From a checkpoint of a small mixture-of-experts model trained on Wikipedia: a variant of Muon for the experts.
Below are experts of layer 10 (counted from 0) of a mixture-of-experts language model. Rows are named router (the router's row for the expert), down (a neuron's output weights, with its number) and show model dimensions 0-127. Each number is 500 + 50 x the weight over its row's rms, rounded and kept within 0 to 999. Numbers have three digits each.
After each expert's rows: "comes before" lists some tokens at least twice as common just after its tokens as in all text. This comes from a sample of Wikipedia text that the model never trained on. Tokens count by the router's weight.

# expert 11
router:631560503475462581403519487442534564508488571460593472540514570474523527543521497608474425556479532606530524397547531442538513461588485544567560415495466591445572553481502500465526445530431480598547497593562523549557494422499495534516475496467422505506561499472536541538527530523545554447502498450583476469508413547499485491519570457525480436590414532493562522528515442554547456539491
down0:447502520539601422464439531507536510513474515503535570489501435442371498556455498450576467546435543614430507563489478449566491496517481470536542533505452445516433520561472484524366464554491553552534545484511458427519522554536535504451588512442504437564472500426582428409399538514488528460499485549470415454420477490351486547471469536503487547473625541481502528538459499556519530546487
down1:531472598522559513490541546523461546510662526520452569457500556491506468543413466416611482559512453441463470514638494475551415509477519524566438585518474511513566476411472575531542465524442606448491528497462467519382516473547556535505526572548552470414529472540622487488430555524504541480466525491545512513529545537411505499468469457507496493559533528524558486437480592560447464510468
down2:587548473525506454446536493393484519556540433546477502493502515474413478416535564425406444555421505470509473558531513539503522442510478578560507562400523529481519491491489485460514585477612509594522517469514582462458508659514550502466532539487552532498481455607460542557471501513549541536548470429504484426454533542541468571573458515578552520529431624442455462524471559512472521564434
down3:566536540541454419561505505526446575363540435484491421429499488624538448442433476507471563445527477487507452552584567470466500518472542500479472540456545605466485459627534482436540555435487514510560438517489487488479547482481508508464477418435478495601621549605541435419410481555466468482541478499517471564486462478542539406456513532469459530509403516505476505468593546501483534491491
down4:610492483544465507494359493508512520507475527522513561439455507465481517525601444526573517422540500493525423516558507491438491449561562459436483437549478547491490613457469448478583494422583544508437541583428392480563614547476504565534498552472555546503589557557459499609498476526427542538503481509519458497555419543491481466459552479505485594602543443483521548507542475574448490532463
down5:493511474470511529584505449528483515509477476486491579558452462431522512549535487541416502444518463492586529512519492478503638504548459485573487479438460481545531461484514420479467243479536449499513548478403557516510556508526522548421501503507517556444568517448479545551513548542615509503549467448458603463570501573543613493485529538491550398510470507486495537446460509458440460511532
down6:513470586471415449533560456569515479525549464469614523492574536560451512424529480450475451455503569496480513465644475512498518470483479469538465496487536482469482430492543465526504713376505533470521509569526481510521560478507503508497588518504533449473446500416509510532482578538466550526448586455446475548517580606536476470536535465515606488503471436514484515569442522441448475605531
comes before: " of", "s", ".", "ing", " in", ","

# expert 4
router:525488517554437487440474511484477510472439431581578418517455560468460550522465470558527519626518472465530475374512463404531520370561568560555521478492493516480512515472552536481536437505423470581491568555551480523571469501450537598481413588521520502491541555451531543584525493521549518489617498432549551522488504514456482506512525518465515382593476558544609512493480473519586485550426
down0:464522496481431612585582605537542482489472505559470495547512539501456469347562576434494435504538460532473520525414503487477597547515485525465493582564445498505454484471508419489575587432503521500498481554536498563478530432512469489532472502483531466533524536427492530451404462362553463524579427577390540478453475564493484458467548481489531540471453537518442430579435486444434543542506
down1:465476560473448535439539417571544377423574517548490588444598516543506478486503532499508522404590579498435502507502549480596459494536510549455362406526456511511539407513495531483473367560526483529553512486547404511528452510501538503490483474533526511519453485494509494394464455470536482482503407568431466433484517505423498546494535439439491525507345499481539563433471537491528481473481
down2:556542524533616580417434520501535530459546551472514517425513544413524524482559486470561496557573500543611548475497586510397465541464518524466547502448490486635506524563506478516478397546503482463608467479558459487525456542514547503523533511415429459562514500476520465485502439522477543522481504483609530570503594394527543490598439496597533483469518514429541515587451437512570512499578
down3:513448576480521488501503551504523598588484502491555562496519492534498482551496519435492440458524537538541491539480523499575531430529439491431561466474403537538570378467434549456497395437496576585593532490504609484445434493542490656548519478496507546498541561507487580498441505482474463618499512430478497587568574439449565516457548494491466542574439514444467426458492470486505473501417
down4:442445451382504649546467504458429458458513463487493392639530545507483460471498505453457515500505471451501501516468496429561435460488502544524484471462445552535534527427515552442451559508468529454478474483458526594442549601456549511581494491455509480476508511487428479511493575544509556451531606476483407539512515601426581525460440541400507364495563549480509465521566474475527437511534
down5:507479454533542479479547450560504516382529471502601553534502509500525527463522517506528604466527588544487588495425453508426555499495458515485484458529458529516391503433507441593470574451580524496405450470479451498396495549473422559438496423519519406474534383436506490527587538439490487490504528413548541488487436515606430422449551469486573496541436526438415490523453532490507537426531
down6:476611557536387466569529445535490546469391548599513498423470507550448653451547556530581451516519499414493495457539461482474418430431546512502462524489502524533483495463508538532500409528363609531458528528518475471527482468530532585492475489504506490562447559474516463579486432558433530569604601422470543472446538454494514494494523543452523440504586475554516477483476505486539480478467
comes before: " the", " to", " a", " in", " by", " as"

# expert 5
router:530485456476463541473483473503459595543467495470593482466458541467451507483498498558479384487522542583560541426572531398509506466437489543554519358535558642476541536455515434509504429481471549492518473558505556538477468422501461506542526461532454546523537422422497545615502476514599512521498477426589497488455449457497491495484633454505533389529407524489509564515554451548497430527467
down0:548487541485481484560531516479500501530517462481419568516519493565557519546514522478419548438512506441558444480503543448407514540376580456448474501488430498561523559499497448556490498576471519522545506414539468532544404466443465414526463584502531455544499473639451482589538460434485526478420608540607530478505376385552520460467517507601475429504494522494536511491527555498413556523467
down1:541496546570493470461527453467567552567547496485467538473540537501402534514499557470397551442475498471482516569481485535553479546579532546468545554511486533512568470425604505499444430488496542469460508507446409447520483375498469447574489447481525471488471588482537516433450473530428536595461554492472522359528524456506370493599490357504475573442434425555478541564491488542517505517491
down2:533484457526600454523569546542526574504510550491492502520458497509489516520534526492455444555495498586616476405487506468406415482543439566530576563526523537437485473558526451522520615517463491469483499436557455431477434446478442509556502492375578460533446460625375464533503416475464566507429563484489529559497429430508537460524544509557522521501495548484443375557486507407500486520482
down3:473499533415408538470508432471444505457432573519419511525450491519462544450539588513522427489486490539480382438545508540566525522489541477543402474506498520469541489435454559469546388498512477581580512432455411441482535495462497554447565402497617502599532476553479456423477379543512523527520436477463486459453480459530485549543561505515561566475527425447573529469568501563529561423483
down4:517515520539440511564401515605557671542431528511364453467496542425535500554505523516466514488469511429491412523442493529557540455520491615436560572564513468574463481577451514479521511474464510471503549481518596509507428535526463526492437433477415498553485495545536529559489568501474525567452525472460601494515521478548378577489486461518569491496468468514506514455555440454417554435448
down5:520453438458661506461559574536520554480561442501505523538494440597552456538467549508490532442517498476566529541501550539435412438551488550471528454515494520595462479542574544508424464456440507496497446501446537553537516589406485612504490448543452562504485492588475478526394566591523470518442542595493476474438443409392488567528518473510503529486541458474604502525520543445495457471444
down6:536504534405452574506448423441498512532486486412447459492432485492485539523491571455534503503527476537442582457428490492506575474513625524576424558463542436577642497514479531521352477477489468488452534484529544543485531444493463543486471529507553530538492483539471488472611502452592454562507430488470529532545613505483557502432448574472583459550474391465503561524460545497540441586538
comes before: " |", " of", ",", " and", ".", " was"

# expert 8
router:537454544528449486522491559541459562468515529468598496524409467469464498520482494546559410500477506498612496489572528544468542548485519526482450447546492415577472541470510525484466443469469509551441489483521447491468460560450571473561446523523570489519591527442390483572467529430563532473520429586508460383453449485458424487505495573593489404542457494494508555515615431589384507400532
down0:536590584515514481468536451433578446497576529556494518511515550404436489545574566558488499484449488549418458465527518437487623394556528454525513468474538577468464578555631518538531429545430609504592506518475491491459475560451511491489468465500514493458450444514494457498494486536457495505482548376508436547463356573473472556537431530497492455447492458420510491424489445451539492489463
down1:393533462538583505487578605423518550512446443558599615446506513472452468445546453504511502461443478436553482488552491408483455531480519465439503478424593504445471549550530454462496373528460489558516536485453460492504504511565566448398433500427472620576509452507505583479495507482517485475445489444495562549532546558555540516541441422516463450539505528566586503482411525448473534564526
down2:491601505436428556449539503538540496527480576487501527466509444427563486448449510504523434467502589498544543518544502521444528543431517480523489443418509540270509497557533466512480494449470474433513461500529512481518505513481509503456448443520525402491589515519475538493398405559581457534415528549475520530510536511464445548516557591397594477452434516498567512502567522437483559478595
down3:450569637496541457502513572407534500384567624519394531488476591479537449560477418499487435496519528493491509567462531418463423561459544497485437488493519538469521437583465530598521512513448534510509478563487382433480521499541487538466561546488445479580495525492487431504520514521534485506471434555509430413493520484518521512454506466557432524475583423476506527369580456537545573482527
down4:450529598489515505447557477517441487500573514616462510544509453530452469471470440505522534539475547537551488533513540477568530516453543475433545457501522470425503468471518408509561314531495470398540491495514474551497424512481541488458495480573413431494433432457576591573487571537564442518485534537491386513541517458584516469434554460482550488571460529540550444536452458439543437553607
down5:529478393492499432533585503508516501580509468660516532476534378474522514462527511559515476481531468431500516474465521466400434507525491552488499441496493458575461510537433461506471328453524529412570572435545502501485478635481574465460584539574518480426432535555524488519558510564477477519530526489561513507594549591488471505477502442458469464483486470574417461465516481505589457505483
down6:549554543527530432580532488590501461515502561468430488444613461492489431508576542470515463494547441467502427507541500619473553494501545513442534424512402486476493550516487532507487620559491496469477481489492559510442483629467530552501496447499478528462457475520465430609473495399453568480539468485516442471582360506496545400484379554501498383518509502500504502572498418542498512554519
comes before: "\n", "-", "|", " ", " 0", "The"

# expert 1
router:487491458450437569466440573555487568485520487496529502501525539448461454450463494513519498538472461513599405499519571450561528487527498555493503455514489415502496493377610453536412474563509520569444434476531482499514435536404565473478428562531554454493586568430416405577510567491552596517537400534533492415439446465466454519525486539573585504543463562430557495538553467540499556440517
down0:386542423425518515477507505441475500549510499479419495563492518485489388484525518505486546528567492544480509549455435519545517489520513482517502435482415542494512478460475559484512813536499465494482448509461580483524464492474559447536613480501538493560525510611531449420564510518520431453476488512520456558496451472435419532451477433516495472514488496509483499481531495434529516527558
down1:579444548486538516415552488453612557502488463469484457416501534476418527477504465507478567586523495530537493441486499459468533509465485604545479509572501429439450464482532525402514338483548488509546463467466441521554558405495508550601573554526548569508533488611486516478453427502481489489517533393572463503501445495483562572402519410423484456512438515538477512542498544439516499595548
down2:513482521529477502509533464470422473512554545525487512485445520499444502413478477465511571537513438510513449487441545472529518543435533517313482471587472543628552559496399530451554632482469514492502515408452553595405531538462496484441536425534547587421509431505456429461454497527549459500522581554541503507514431541574476540535501489418425501564508428558485459560457528483581516479497
down3:479459514580509491540551456508491478467528541499559542546481472477520462541513514518523585523461534518395540607576525465499486429473469459392508430385459530397467484543538443449526556502482522586584571524565544508463532505514531574539513501547446458529645417482502565487480452509445588459474471509518437581428550478501488490528484537496447641483439533538610469532549438590443475477516
down4:523475526475476534541532411524458557488457495484538486497580520478563481472547472503482391482496464498388480480491451549466485542451447481509441453506512546505528522428484535530516600447580479572570473459457464408527531489467446507572579485545514605528443507610520515423596538577489512520431425528553540511464441586458391533423447488606527467493495461512464560509483605454359530515456
down5:416508523485546500486509482516563493438387456432534488530582513509513524417488491481497514411482493544416429553502432469550572523507493495493519470429454448578441456527529481528476505506567438521484422476517477483454475509499494497434538500489487537466470535338519497534565436503443468465531480553466501525571543501555535539440509457441450511606452537487707434497575463542382477592554
down6:446568572419420543494465555496541461520508517519463578463519515450431540493518455526443479547424458462532498516533557469453516540492541437530534434363572491467485468457473504500562484528500526464484432445609544504551526530421528462462471546435510529479445599609488461538555549404464499473530467573444504470510544581386531467593450455436483534405493531541474406555577420527450464524432
comes before: "\n", "|", "-", " the", " ", " The"

# expert 6
router:502461438507485540533457629494427580540468518464512440554494531445514539525504493525491473523485599495576433482535488376491551425446509541506498499545498539514579431446496427493485410529414465477463595466419485569460487403458508547415471553530400536469512531432474527578491514579548511530519425441523508489462454489521430449520601544453551449470425489593528521357475539472540500536523
down0:491630392513533538605476547465480386439542501439516555458508427494545496465465513479470534462512414507555531473474394521576496510453502471482496511544508441642492511480434561551515582472454460633513467555570590524536384493544465443407521519536423532552554468555488481516392518499423535416538461571528435534488484471504488493446524536557476507489469447529457530515481483484505463543540
down1:501523606473605547456387458536536533396405394417543517519480526491447432446459494505429543553509525516564493533519451472453534536422522539578436451543475451458460530555467479477461551516510528421513555440463511435515512400427542490513446503476444458537497528516424468494508470633522513508481531557505495484562552483511557517541499445550542529465454541433433493571590528490554542452650
down2:605461407449495562551405516477545535501536574448519501464500395677411476495468481558607452452455440446506464474508618483517527588456533504465523571548474499433509565493498521496543622444510490564524538540548504487551519486611580495463488518457576508492468543484482521522589472574481556503417501384531482473474464586517496528509528502471532548443482503522526499495470536526464524563450
down3:483463535479453502464477490499510545508487401429446556445509468432469580505575593512586500452483470528452479372437507513486575497461447483541429443444481487484411529439549527562539494460563485521447460539509490420527504558453535422543628477520506540482499419563493557490455523625571520603541506421499581462546582403425535548516505478524471556456437465472534430467530489578454442482496
down4:502448494470509444510527464465585510375450387488484494435609483490467521599480408442458384508586522448501510437465468517542512512598490544510453553516464492462504517525544469470533561499534537431532484580395415541428574445529401421497500473476475481502458530524475492516500433564490446473481478492401479522468431442470455455403498507447467636537501473590545511521548549523444449522533
down5:467538495499427491527524443544527515453444475591465498495512434484428555542601489578485447527603441487478554387503526521537436569474539499484482504470534484533475549616566519571598407580529513546512456428535562494493432564496527523496533569485534426493550497555569481520466639476391488469462600487569517447428511485512467532543424508612566534562509457486535558551525466533528480538475
down6:510511521446500521495483500433458472605588479488465522538461540550414458464444418363452551552503535478462473486409510432535634523463478486513495464516477559538449522491526435567465481474478565418618464542441542473476516597472441478532428539496535504462537528537487536463487464539533550507529434518540468599431467578477496520525531547487451378547507492385462525476526493613605478443469
comes before: " |", "6", ";", "8", "7", "9"